config = dict(
    n_experts=8,
    rope_theta=10000.0,
    parallel_block=False,
)
Below are experts of layer 7 (counted from 0) of a mixture-of-experts language model. Rows are named router (the router's row for the expert), gate (a neuron's input weights, with its number), up (a neuron's input weights, with its number) and show model dimensions 256-383. Each number is 200 + 20 x the weight over its row's rms, rounded and kept within 0 to 999.
Before each expert's rows: "gets" lists some tokens that make up at least twice as much of what it gets as of all text. This comes from a sample of Wikipedia text that the model never trained on. Tokens count by the router's weight.

# expert 4
gets: " |", " the", "|", " a", " and", ":"
router,209,179,207,182,185,195,203,194,210,200,210,157,226,193,179,204,187,206,172,194,179,197,237,199,193,190,197,197,187,170,193,174,221,204,211,232,133,220,214,196,205,233,210,204,173,212,188,195,203,188,223,245,209,180,214,197,209,196,201,207,238,228,204,233,161,182,221,204,157,194,160,223,193,183,225,184,225,228,226,235,201,181,214,206,151,196,186,187,230,216,213,170,192,156,196,193,194,235,186,221,213,212,224,192,196,215,188,200,211,188,176,215,195,184,171,170,225,174,221,202,192,244,185,193,179,195,215,151
gate0,238,214,188,202,181,178,217,218,228,196,193,172,210,220,184,215,212,199,207,201,202,251,204,189,174,164,197,167,178,183,192,182,201,195,199,198,157,192,216,225,173,240,170,220,166,210,187,178,211,190,218,247,203,209,193,230,221,186,219,185,219,201,196,224,196,208,223,224,171,192,225,220,240,194,201,174,201,240,215,193,217,191,201,164,206,195,196,189,192,194,187,213,203,194,198,208,189,223,212,186,150,195,224,163,173,177,192,177,190,205,180,218,212,183,210,163,238,199,185,176,186,201,200,192,185,198,210,208
up0,183,215,229,199,189,168,199,196,233,213,155,182,195,204,227,218,193,129,228,173,211,187,188,180,209,212,212,195,245,200,152,176,205,230,193,195,200,207,215,215,167,211,216,153,174,168,222,217,150,220,194,190,202,192,164,183,233,196,194,185,165,225,207,197,186,188,214,198,232,190,185,216,200,195,220,195,135,210,205,185,222,219,201,207,197,219,225,218,248,228,167,181,177,193,178,213,211,199,245,214,209,191,190,187,174,190,213,234,143,221,202,223,194,222,243,170,197,232,237,201,215,210,175,203,195,186,183,207
gate1,221,175,207,217,206,218,218,180,188,187,193,208,183,194,167,208,195,189,192,181,191,226,210,213,217,213,213,178,192,187,204,236,220,199,220,193,188,189,227,210,180,207,192,172,192,213,204,200,197,202,210,178,211,192,209,182,158,223,173,227,227,218,227,165,160,221,207,195,171,179,165,235,219,196,202,167,226,202,217,199,209,206,203,207,215,208,192,224,213,216,222,203,213,199,209,233,180,207,193,190,202,195,205,197,196,198,163,192,243,199,252,196,238,221,177,199,209,222,208,156,161,204,185,202,190,226,228,200
up1,186,223,207,186,230,221,162,213,186,176,209,179,175,169,166,199,187,199,183,205,185,152,207,161,196,211,233,204,168,188,208,198,190,167,163,206,211,180,182,181,197,216,216,205,152,214,204,180,201,215,216,194,178,154,215,256,198,196,171,204,169,172,231,179,222,176,220,182,168,196,229,181,192,219,159,188,143,192,185,196,214,230,195,213,192,196,162,222,229,224,203,200,212,205,222,184,210,229,221,214,207,180,208,195,212,202,191,194,213,209,180,195,168,185,218,223,206,205,215,182,215,208,187,225,160,202,224,209
gate2,189,198,179,135,187,184,197,225,200,191,199,195,196,250,200,214,193,202,218,188,204,210,177,226,161,212,208,190,179,209,213,186,188,196,197,229,220,180,221,183,214,206,182,192,182,232,183,225,170,197,223,197,198,179,209,215,185,198,204,215,216,183,182,225,175,220,220,245,191,220,220,234,184,168,171,222,181,209,237,224,210,174,203,207,171,182,213,229,195,185,185,169,223,202,196,194,226,246,193,221,177,228,202,264,186,206,199,225,218,209,210,188,221,202,200,196,179,223,212,195,178,217,205,204,190,173,190,189
up2,179,227,192,224,195,210,205,231,208,166,221,210,167,206,181,173,189,171,163,189,204,175,217,211,229,202,197,165,160,237,187,205,204,208,197,171,212,178,213,191,245,180,167,213,206,213,195,177,187,218,196,184,219,193,201,215,215,239,244,180,190,185,188,221,191,215,250,235,179,202,194,228,190,200,186,193,184,201,187,212,186,172,193,212,233,201,226,227,209,180,164,145,179,213,207,194,214,231,183,240,181,236,196,240,220,195,195,186,215,232,204,192,198,217,217,218,180,219,187,167,193,200,218,213,205,214,195,174
gate3,190,194,171,219,243,187,194,228,243,192,201,207,199,197,130,216,234,171,167,208,199,185,189,193,199,193,219,174,136,196,195,203,164,182,220,229,202,190,221,195,236,170,149,209,173,182,242,191,206,212,220,194,195,192,173,168,178,152,194,195,171,240,190,193,176,180,198,189,177,199,168,222,186,180,222,197,195,230,200,184,236,220,170,224,192,182,187,156,223,154,194,208,192,200,208,228,183,219,201,207,220,196,188,208,200,225,170,165,177,205,229,184,208,218,200,202,200,185,182,222,183,224,204,219,205,203,194,174
up3,196,225,236,193,210,207,181,178,194,179,166,210,172,205,206,247,218,193,190,207,212,200,210,208,235,222,221,194,199,167,173,234,193,178,182,199,221,223,194,228,189,146,166,171,212,191,230,178,197,202,170,176,177,184,186,226,192,214,238,250,228,227,185,203,184,206,184,208,205,239,184,173,185,191,216,168,218,189,162,206,198,199,159,192,231,200,191,207,177,174,206,180,211,181,173,222,204,171,195,223,189,227,197,208,206,166,198,227,226,187,192,210,208,215,226,203,175,184,192,223,212,179,228,224,186,158,189,229
gate4,201,175,192,166,238,212,198,192,209,205,221,159,206,195,180,219,209,210,225,177,163,192,154,201,178,208,208,227,237,196,204,218,193,214,197,175,243,201,209,224,173,229,203,200,194,183,196,192,206,219,205,207,202,189,160,223,210,214,188,217,179,216,210,167,171,163,196,220,192,165,222,233,186,206,191,217,172,205,209,189,225,183,176,211,198,234,187,198,167,194,193,201,215,212,207,198,182,191,204,179,218,177,236,208,208,229,200,170,209,212,205,174,221,211,218,191,182,177,211,188,176,197,194,166,198,187,181,261
up4,215,195,218,201,187,212,220,198,155,178,203,173,158,164,184,188,199,203,151,204,219,181,208,178,178,199,209,198,187,201,207,199,223,201,171,177,199,212,182,226,203,185,175,191,209,211,177,231,217,174,183,159,178,237,208,205,187,196,203,210,245,192,177,209,200,225,157,200,185,198,227,221,212,203,208,203,220,174,214,182,211,244,202,225,215,228,218,189,192,204,207,196,210,206,206,191,184,200,211,209,205,214,257,220,214,172,223,203,210,175,226,199,166,191,204,188,198,183,225,202,230,204,188,201,195,198,181,236
gate5,238,211,202,159,209,184,198,179,209,207,211,237,182,244,202,191,189,205,193,187,232,178,234,210,177,210,211,192,180,192,212,207,203,209,189,221,231,197,201,213,201,211,220,186,197,203,255,220,192,180,183,217,168,204,181,192,246,189,231,186,184,189,192,214,154,204,191,178,181,195,157,211,196,167,200,178,227,199,222,219,218,194,215,227,180,190,217,185,187,189,232,166,178,207,215,198,213,210,214,270,202,204,219,214,209,225,146,210,185,188,186,178,227,224,188,171,167,187,180,195,215,189,208,161,205,222,211,227
up5,216,172,252,215,168,206,190,182,202,190,235,183,219,192,193,187,192,203,173,195,231,197,222,207,194,208,207,204,197,192,187,145,212,178,196,221,209,232,203,247,215,227,163,194,184,204,192,214,193,148,222,190,196,238,187,214,191,202,193,209,196,219,231,233,198,182,228,202,195,187,230,158,216,221,232,221,203,203,199,210,242,183,174,251,193,204,208,181,164,191,203,188,200,195,233,196,222,211,232,195,223,195,221,203,233,206,174,183,187,210,210,218,194,218,212,221,224,196,195,198,237,206,217,228,180,190,207,196
gate6,223,196,210,177,191,160,226,236,220,203,234,183,206,248,211,201,196,181,220,189,167,175,185,234,166,209,180,146,195,193,190,202,194,205,208,242,178,208,207,175,194,226,187,147,198,224,233,210,201,239,203,232,181,161,246,197,200,189,189,206,210,210,206,176,178,206,222,186,162,163,203,192,199,184,180,207,206,239,198,201,178,195,185,177,167,202,189,184,190,183,190,190,183,169,209,205,187,201,206,221,167,218,201,195,176,202,187,205,186,202,195,209,221,219,167,205,237,210,197,187,196,194,232,189,172,240,224,165
up6,197,198,182,171,194,226,195,227,239,184,228,211,201,214,209,225,204,194,185,215,179,197,188,173,193,208,191,173,202,245,221,214,206,224,178,220,206,199,214,168,164,201,169,180,227,212,193,195,194,215,188,198,222,178,170,200,194,204,228,162,182,240,173,240,193,203,241,167,187,222,157,205,189,203,188,179,196,203,175,236,183,214,168,197,185,219,215,207,219,199,222,187,166,162,192,215,216,214,210,208,169,208,185,214,231,201,222,184,219,216,219,180,194,166,198,183,159,208,208,185,195,208,213,215,220,219,211,205
gate7,188,232,195,241,189,219,191,198,208,221,211,178,159,203,193,179,194,189,177,191,205,214,181,221,222,226,220,189,206,201,167,182,216,193,228,207,192,151,218,217,190,178,175,195,177,203,197,195,222,252,197,192,210,160,201,188,194,211,204,229,213,190,216,177,198,228,205,200,178,192,158,220,205,221,199,210,205,217,212,207,219,196,195,190,188,189,156,183,188,195,201,201,201,179,215,163,203,219,210,211,146,210,182,191,193,244,181,218,220,232,218,202,218,193,209,170,175,220,178,203,192,190,187,173,164,196,198,199
up7,219,193,222,188,186,175,141,197,222,188,156,223,162,229,195,228,196,198,196,205,205,230,174,211,189,206,230,183,169,196,188,175,219,193,176,226,191,198,184,217,177,193,235,242,208,184,217,201,223,209,186,201,182,203,219,194,189,179,179,219,214,209,194,208,191,242,232,209,231,194,243,180,168,170,211,196,139,203,206,189,197,179,189,202,232,211,242,232,169,180,206,215,198,213,176,196,200,188,190,206,186,211,213,174,198,196,188,208,227,171,210,188,207,231,208,211,198,202,187,206,186,203,198,183,207,184,180,180

# expert 2
gets: "s", ")", "=", " in", "\"", "e"
router,196,186,189,178,196,204,227,193,180,195,214,174,209,209,175,210,222,215,174,207,190,208,190,177,209,185,186,196,167,209,186,217,210,233,222,195,193,195,256,220,215,197,217,175,162,187,174,225,205,216,218,208,225,188,176,197,185,175,196,212,191,198,204,223,129,175,199,206,170,208,197,200,190,200,232,209,220,193,253,182,207,194,188,213,154,186,160,213,213,199,166,181,145,199,199,174,140,198,229,184,205,201,229,220,163,214,168,185,200,217,175,172,202,194,218,211,180,184,230,208,199,238,186,223,211,224,194,217
gate0,233,174,195,183,193,197,222,210,179,212,223,180,206,204,185,217,219,194,241,253,196,177,199,196,172,221,191,200,151,188,236,208,185,211,218,200,216,249,216,213,202,214,198,222,227,201,195,217,186,202,210,191,185,182,213,192,231,205,204,178,217,220,177,227,216,194,184,233,211,221,211,182,207,197,202,202,187,201,208,192,196,215,239,173,185,166,196,194,181,172,199,176,204,186,179,190,202,226,194,205,224,228,224,205,223,181,183,190,199,237,195,166,183,149,208,204,217,213,163,217,202,202,181,222,209,178,227,221
up0,194,208,204,183,184,177,234,214,209,228,211,191,166,183,247,195,165,172,203,197,209,196,188,189,227,173,181,172,184,212,174,210,212,167,185,185,215,235,215,209,220,195,199,190,200,201,197,203,202,240,231,183,183,204,197,219,199,228,266,184,200,191,196,212,180,236,209,206,215,243,215,215,217,209,210,186,196,199,215,188,218,178,209,206,200,207,221,229,241,185,208,212,172,196,224,186,191,203,243,189,199,191,206,162,201,182,221,195,194,216,192,225,224,189,237,222,203,189,221,195,191,250,194,158,221,203,190,173
gate1,190,214,201,190,197,181,185,204,210,205,228,180,206,195,211,203,190,178,226,231,210,216,225,205,193,186,206,202,212,180,196,196,197,231,232,164,209,199,166,176,167,173,189,195,185,230,176,217,214,185,184,210,182,196,185,200,163,199,186,191,206,201,191,186,192,171,184,202,189,189,203,190,222,200,167,235,200,224,163,206,196,180,187,195,245,193,205,204,218,234,232,190,208,203,258,214,188,199,222,195,186,216,232,183,191,222,201,167,245,213,230,225,250,174,233,235,210,178,246,224,200,233,184,202,222,179,183,189
up1,238,196,214,172,210,191,201,214,210,175,203,202,218,173,194,182,187,152,197,209,205,240,172,224,195,219,200,214,212,223,182,192,219,225,208,219,186,226,222,221,193,179,202,234,195,205,208,177,180,216,185,181,243,222,199,201,186,217,189,214,212,218,175,188,203,201,228,171,236,144,191,198,208,195,182,201,211,218,180,197,213,162,180,175,193,214,225,202,176,215,216,188,200,180,178,176,201,194,184,213,201,198,209,218,194,185,207,205,175,190,193,186,214,212,203,178,188,174,163,194,196,161,194,231,185,239,205,214
gate2,226,222,198,216,191,224,190,174,212,228,213,208,219,169,198,214,172,173,199,202,202,208,193,197,198,196,209,230,251,161,221,209,214,198,226,179,192,208,186,204,217,203,214,217,184,198,212,184,223,214,210,217,170,220,224,196,196,204,199,212,191,215,198,185,162,190,184,234,158,199,201,202,189,200,225,186,196,203,217,211,155,202,161,174,214,192,184,177,189,195,190,190,197,208,166,188,218,197,187,202,225,217,240,194,231,209,193,203,212,177,209,220,233,224,183,224,193,190,193,192,190,221,203,198,199,237,215,201
up2,206,200,225,198,241,208,142,212,205,221,179,173,206,175,174,189,223,210,167,185,199,184,171,191,202,200,182,205,204,181,199,210,208,232,197,230,200,172,233,197,234,212,211,174,202,195,201,182,202,163,211,194,194,173,211,197,213,212,210,191,221,184,205,246,218,223,226,205,196,194,189,229,176,204,180,181,170,182,205,200,225,159,217,221,208,179,201,200,182,190,200,195,182,195,181,237,195,205,207,187,185,230,228,218,193,214,175,196,190,204,193,191,211,206,196,219,229,176,197,230,201,208,209,229,201,230,235,226
gate3,180,184,189,221,175,188,165,187,186,208,183,199,181,153,178,207,212,211,170,179,217,217,202,190,198,193,199,193,192,179,187,242,233,220,174,196,211,208,215,227,171,219,192,174,213,241,187,182,193,167,211,186,184,172,214,212,194,218,148,208,178,185,236,223,172,180,194,214,221,191,217,223,218,202,224,177,188,204,231,208,215,173,205,207,193,188,155,198,233,208,199,234,182,170,177,198,177,213,226,221,178,188,221,203,196,187,199,200,229,201,212,225,199,196,207,168,228,205,225,182,198,225,177,218,195,200,178,202
up3,228,174,202,206,211,242,230,187,213,185,223,204,203,160,208,194,214,192,214,221,199,186,210,230,206,182,197,232,211,193,192,209,193,168,212,200,181,210,196,219,209,186,188,195,197,212,232,193,200,229,196,213,216,215,203,199,207,222,220,209,175,161,184,219,205,193,237,201,223,184,204,174,205,196,211,181,199,224,222,235,160,205,195,212,197,206,165,218,193,213,179,200,215,168,239,227,212,222,211,165,187,227,186,208,205,169,194,187,208,180,251,148,223,187,170,174,201,139,200,193,188,196,203,206,234,189,193,221
gate4,193,194,184,200,192,209,160,168,224,199,175,188,183,194,156,199,220,154,195,230,174,184,181,195,217,200,201,200,205,208,203,188,202,197,218,221,195,166,203,198,194,213,191,221,189,205,215,220,192,203,179,191,190,190,207,200,205,207,192,187,211,177,158,189,208,197,200,199,178,203,195,221,211,193,235,163,209,210,192,205,232,218,199,199,203,189,175,224,220,200,204,196,227,182,179,221,185,209,207,218,205,218,224,187,160,168,190,215,195,193,204,197,187,190,169,236,215,183,181,190,218,201,203,221,198,197,203,201
up4,234,183,186,195,182,166,203,169,183,217,236,182,193,198,216,210,201,197,206,198,170,200,171,196,184,219,215,210,235,173,174,235,212,211,215,207,212,195,183,206,188,189,201,232,210,182,199,229,223,216,166,203,198,212,223,200,211,217,209,201,182,192,177,195,182,173,197,208,220,198,182,238,227,209,183,212,196,206,210,257,209,195,192,188,202,178,201,185,223,213,209,189,199,197,179,221,158,226,201,213,214,204,198,187,192,211,194,207,210,182,186,210,167,172,171,211,190,235,198,182,169,184,235,211,211,224,211,192
gate5,185,166,194,238,179,196,178,209,240,196,182,182,217,177,200,227,229,203,188,236,193,222,164,212,233,235,209,224,241,212,219,189,194,193,197,198,180,222,207,220,222,188,173,227,179,150,175,210,214,170,210,207,196,200,202,200,191,223,196,167,209,194,194,208,196,223,211,160,223,198,195,222,194,187,227,148,171,189,186,213,198,191,202,199,232,200,183,197,179,198,150,212,213,203,184,204,175,179,204,201,203,190,196,187,178,213,195,201,218,226,197,201,163,211,212,224,189,204,224,187,190,229,243,170,235,216,232,179
up5,177,204,198,204,212,171,251,214,215,191,184,216,198,234,162,211,201,213,196,200,188,186,226,180,159,168,196,214,172,208,205,169,178,165,222,183,224,179,207,231,172,225,176,167,209,186,188,226,203,212,167,151,212,140,201,213,207,195,196,186,174,191,193,204,187,217,227,225,203,213,199,181,208,212,201,221,238,181,184,172,190,207,191,208,193,208,200,222,182,200,188,193,198,217,193,155,232,151,189,215,216,211,198,168,226,174,218,188,211,232,200,207,203,195,228,187,203,214,175,191,195,228,222,243,215,205,210,196
gate6,193,237,208,224,196,205,221,216,205,182,161,209,224,216,191,182,216,165,199,227,215,216,177,222,202,199,224,227,210,224,225,173,205,226,188,186,201,183,235,204,205,188,212,206,186,174,222,187,197,167,208,176,175,217,228,179,211,176,210,250,195,213,274,209,171,189,202,219,229,195,195,237,188,177,205,232,184,207,192,238,246,161,224,151,241,185,180,197,202,237,204,225,173,193,216,182,196,191,195,182,195,194,222,150,193,178,210,193,213,207,243,187,207,235,246,195,208,193,166,212,209,201,200,175,229,184,203,193
up6,199,196,202,177,176,211,202,224,216,228,196,200,229,208,208,203,216,225,177,216,205,151,222,185,180,182,189,219,168,168,198,189,223,197,187,198,198,151,190,170,194,204,189,210,202,216,190,198,178,184,209,186,210,218,195,206,181,193,191,196,234,193,195,174,214,179,181,160,235,197,201,251,186,175,235,192,182,204,210,204,206,189,199,202,176,185,230,221,194,201,165,197,209,214,195,221,194,184,166,190,189,192,199,186,171,224,202,187,195,204,192,181,196,177,229,210,193,196,222,154,177,202,226,227,245,195,172,190
gate7,204,214,226,190,185,225,201,197,228,185,201,208,230,186,227,214,192,188,159,202,215,209,206,191,178,170,225,241,205,153,195,150,180,210,220,175,194,183,234,185,206,171,214,216,169,213,196,209,204,208,203,204,190,195,181,202,188,188,216,203,211,194,205,197,246,186,210,196,210,216,192,220,168,193,223,208,211,225,193,163,176,227,202,223,232,221,224,192,225,186,197,214,173,213,208,190,203,201,190,166,203,217,200,235,185,210,199,173,192,196,155,184,208,190,192,211,215,157,227,214,228,200,174,196,226,250,185,193
up7,197,209,225,182,159,208,189,214,203,190,200,218,217,217,184,185,184,215,210,192,221,176,231,201,192,165,207,252,236,216,200,178,162,191,178,220,202,212,219,173,201,191,214,206,203,186,225,234,180,198,191,199,218,204,215,188,199,198,212,201,171,169,221,196,206,202,187,196,192,222,177,248,199,219,202,218,170,178,171,245,233,210,219,223,209,184,219,210,241,212,222,188,195,213,206,216,237,181,210,201,229,183,220,196,203,181,185,255,204,219,223,207,167,190,206,224,166,217,217,184,197,200,208,207,196,159,207,192

# expert 0
gets: ",", ".", " to", " and", "\n\n", " in"
router,187,196,149,179,245,229,197,197,223,182,177,204,181,208,205,223,202,215,198,184,185,215,171,222,177,181,187,183,224,210,200,186,208,238,232,217,185,223,215,213,195,201,195,214,206,180,196,217,207,183,196,204,187,208,196,184,237,200,245,193,241,218,187,219,142,203,207,168,187,247,178,216,183,157,203,196,194,196,217,206,197,232,196,205,181,190,223,176,214,210,180,175,188,189,218,196,175,201,215,198,209,192,182,201,197,209,170,183,197,177,205,146,184,161,205,166,187,191,196,215,206,221,177,196,205,187,214,164
gate0,221,215,227,208,191,235,185,205,204,207,188,190,218,186,207,219,214,202,201,188,236,189,183,172,208,220,202,191,178,222,208,212,179,202,195,194,198,182,220,195,174,203,216,175,189,245,173,239,245,222,195,181,208,174,209,199,198,187,157,169,215,198,215,179,198,205,223,211,172,226,178,186,182,176,219,196,207,222,199,203,196,166,194,208,198,229,202,216,255,215,173,185,208,217,216,173,188,214,214,207,229,223,194,220,180,213,196,199,181,190,186,221,214,216,195,215,198,179,219,229,181,212,170,186,209,230,219,223
up0,174,223,205,177,175,192,249,196,227,196,216,230,206,215,196,194,203,178,228,196,211,219,234,190,148,195,202,210,214,181,182,181,199,214,164,196,192,219,208,192,190,190,205,223,194,220,224,176,206,186,191,186,246,236,254,153,233,220,199,213,190,211,179,225,183,208,194,206,214,202,162,232,214,214,213,240,218,210,192,196,200,182,176,185,193,179,236,192,186,197,209,152,191,203,208,249,203,192,186,207,185,225,204,219,188,194,162,221,185,199,225,226,204,207,191,178,222,210,179,190,204,182,222,207,186,194,161,192
gate1,205,194,197,241,184,197,209,190,215,196,207,199,247,183,219,215,202,187,182,168,209,200,213,225,191,214,211,227,211,195,221,215,178,263,198,194,196,215,226,190,171,189,188,225,170,156,202,210,233,188,186,203,220,205,195,155,211,176,217,199,218,189,227,219,199,180,205,180,196,172,188,214,197,200,195,212,181,216,201,213,262,174,194,184,239,163,210,152,165,230,217,211,193,171,205,218,185,180,218,187,197,223,213,193,167,199,167,202,202,224,204,206,203,197,198,201,158,192,205,212,155,196,195,223,222,188,182,173
up1,181,176,199,171,173,245,214,197,190,186,205,200,217,176,192,212,188,217,225,180,198,177,228,182,208,207,202,176,198,250,191,215,236,155,205,182,224,182,211,170,199,219,230,196,216,214,175,208,183,204,204,211,210,222,214,169,233,233,227,200,208,196,181,169,217,232,201,199,173,192,190,150,210,186,200,191,202,191,214,201,184,202,226,192,180,203,189,209,211,205,214,182,226,229,201,224,222,155,189,186,249,222,214,222,229,206,181,176,225,214,188,219,204,190,164,189,197,187,203,208,189,177,207,200,172,229,177,208
gate2,211,205,188,214,205,194,184,182,218,178,186,193,184,206,182,220,198,190,191,213,183,207,223,206,197,198,187,185,206,204,252,210,197,165,185,209,201,163,220,203,215,209,199,201,189,233,221,219,198,169,195,197,203,211,212,169,197,196,197,226,212,215,192,214,220,214,228,161,183,189,179,225,186,186,206,174,202,253,192,224,206,195,217,187,185,190,195,175,161,197,198,173,227,175,187,183,218,177,204,191,201,213,173,156,190,211,205,191,181,184,187,239,207,175,201,192,189,240,237,194,179,202,218,219,203,198,228,195
up2,214,198,213,213,182,232,237,178,209,155,195,221,224,223,230,193,200,217,227,214,192,231,230,201,196,174,220,173,202,181,204,162,194,178,213,222,152,183,227,170,212,203,237,194,197,230,185,194,170,191,237,218,172,183,184,198,194,203,233,168,203,214,184,259,218,226,218,202,199,197,207,202,187,166,195,173,190,238,192,211,200,214,188,213,133,186,218,208,262,229,165,208,191,198,185,219,190,221,212,248,163,199,221,208,188,181,207,181,204,186,173,173,218,195,196,194,181,206,203,207,177,200,194,200,231,206,195,186
gate3,177,202,216,181,191,240,186,188,221,203,241,190,217,224,195,225,171,204,203,227,218,213,166,175,198,222,200,210,216,202,247,176,248,199,211,215,207,188,236,191,218,234,204,199,180,213,215,207,225,165,199,237,203,150,187,214,185,236,208,180,218,184,188,177,188,216,246,197,171,233,205,216,219,189,196,198,189,224,200,206,178,200,185,179,211,182,230,164,192,199,200,214,224,207,185,207,191,199,216,218,192,218,178,205,196,201,212,175,191,184,194,237,204,161,214,169,204,201,209,171,193,195,196,211,190,201,205,203
up3,213,200,201,175,177,218,221,219,204,190,193,188,206,229,196,194,224,191,209,233,189,197,145,212,169,203,176,200,231,210,223,192,208,217,216,253,157,204,221,174,195,211,175,199,187,195,172,177,213,187,181,228,205,175,202,204,236,214,233,221,244,221,221,196,229,189,207,160,187,207,189,189,195,210,220,231,162,207,228,213,195,141,167,207,226,205,211,210,188,246,222,170,217,204,177,202,185,208,196,208,206,217,203,170,213,189,195,186,169,185,197,203,195,195,204,228,200,213,172,203,214,168,206,189,196,219,187,236
gate4,197,199,201,176,178,156,179,217,220,201,197,200,181,209,223,201,194,183,191,197,196,185,220,217,208,210,203,197,198,173,165,179,183,183,166,199,224,185,221,200,191,195,194,183,196,216,179,177,188,194,204,220,187,177,219,202,215,188,235,208,185,188,220,218,181,215,210,184,241,192,209,213,141,162,231,163,212,233,204,189,177,185,175,197,209,207,218,191,185,166,208,209,203,201,185,210,196,195,207,210,169,249,182,214,194,184,203,196,192,208,174,197,174,202,183,189,220,184,214,221,200,245,182,196,208,217,236,205
up4,205,209,160,193,190,168,177,222,225,209,208,200,216,210,226,222,173,228,200,200,191,196,211,227,172,226,202,194,182,193,233,224,188,209,225,197,211,162,236,195,219,206,173,208,198,190,179,183,191,168,188,210,193,201,195,186,191,162,196,225,176,225,215,193,218,193,203,198,226,226,213,223,165,189,172,203,216,220,186,183,168,212,203,198,229,196,199,182,197,189,219,193,186,203,163,190,190,207,192,208,157,212,188,179,209,217,190,240,244,204,192,200,193,186,226,246,211,236,197,215,219,218,185,212,221,173,190,198
gate5,207,212,206,195,201,207,161,174,173,225,197,178,200,259,202,234,174,169,141,176,241,226,205,208,222,189,208,200,210,198,197,177,212,206,221,172,168,191,178,210,192,170,242,187,189,233,195,178,216,158,186,189,195,185,199,204,214,176,189,191,222,202,170,198,199,192,227,223,204,200,195,189,194,208,182,178,183,208,188,234,221,196,219,217,196,199,199,185,264,220,181,191,184,169,185,180,195,240,166,247,194,221,186,192,187,224,185,206,208,192,204,233,224,181,202,222,189,198,213,210,215,223,184,181,178,202,200,186
up5,203,170,184,170,215,233,214,202,192,231,209,212,189,209,163,199,178,203,202,195,234,207,202,215,210,210,183,218,197,227,201,216,203,191,211,199,217,200,206,181,181,212,193,208,169,206,200,183,208,203,236,195,172,221,209,220,212,223,188,246,211,228,170,204,210,190,174,187,199,212,182,163,222,170,171,220,194,169,223,222,205,153,163,190,185,189,220,178,201,199,191,229,202,179,163,193,206,218,185,196,207,225,197,213,153,233,166,168,221,202,198,204,180,202,198,156,247,219,220,185,201,189,235,235,201,175,202,187
gate6,178,208,196,206,212,215,220,215,184,156,204,171,193,233,202,205,189,188,193,194,181,239,207,182,171,209,225,205,200,171,205,169,193,176,175,204,235,181,217,185,171,200,184,181,178,203,193,220,194,168,204,174,201,221,229,177,210,202,211,186,213,196,163,205,209,218,216,214,195,167,188,184,210,186,207,165,155,199,203,205,220,223,207,219,187,222,244,208,235,219,202,219,186,197,221,185,203,215,209,243,191,181,173,199,189,177,197,209,183,185,188,235,210,223,166,201,207,185,203,183,212,216,233,175,171,192,159,214
up6,214,224,160,199,190,172,213,211,228,158,189,197,178,204,197,175,209,197,221,212,226,179,206,178,195,199,175,186,208,210,194,216,233,171,211,188,213,194,174,189,222,221,232,180,213,187,200,202,201,223,191,205,159,178,191,167,223,224,224,192,176,229,199,192,206,212,196,215,184,209,190,201,220,173,182,238,201,178,200,190,181,213,182,202,223,215,221,225,209,201,204,176,173,206,200,212,199,192,211,184,208,170,199,219,227,146,170,202,194,216,182,221,201,208,200,178,196,238,199,190,198,186,219,182,176,198,184,182
gate7,210,213,182,207,194,226,232,216,209,210,217,202,211,231,220,209,231,158,184,196,190,201,209,223,210,192,205,210,189,214,233,185,197,210,201,205,196,196,201,206,205,185,203,203,188,191,212,215,217,221,205,183,207,199,210,203,223,183,177,203,219,215,239,190,189,195,193,189,183,195,163,181,194,199,196,210,168,231,214,212,177,208,190,211,208,213,221,207,207,207,190,205,191,210,196,176,192,219,214,216,185,213,154,211,228,217,171,213,227,208,196,189,173,245,203,213,166,208,164,200,233,223,182,172,217,203,196,209
up7,173,208,224,163,206,226,203,204,184,250,231,190,192,182,231,161,196,212,212,183,171,214,207,204,190,222,172,240,219,179,184,180,183,196,193,192,202,184,210,179,201,229,223,240,203,205,173,228,213,210,164,200,191,223,212,189,199,201,176,216,198,180,175,197,209,168,232,173,231,245,227,174,197,217,236,198,174,163,193,200,173,189,192,177,189,202,189,229,181,196,225,186,183,213,207,197,222,204,166,186,175,239,221,212,220,195,219,205,205,234,204,200,184,204,181,217,197,204,211,234,194,191,215,190,198,204,211,205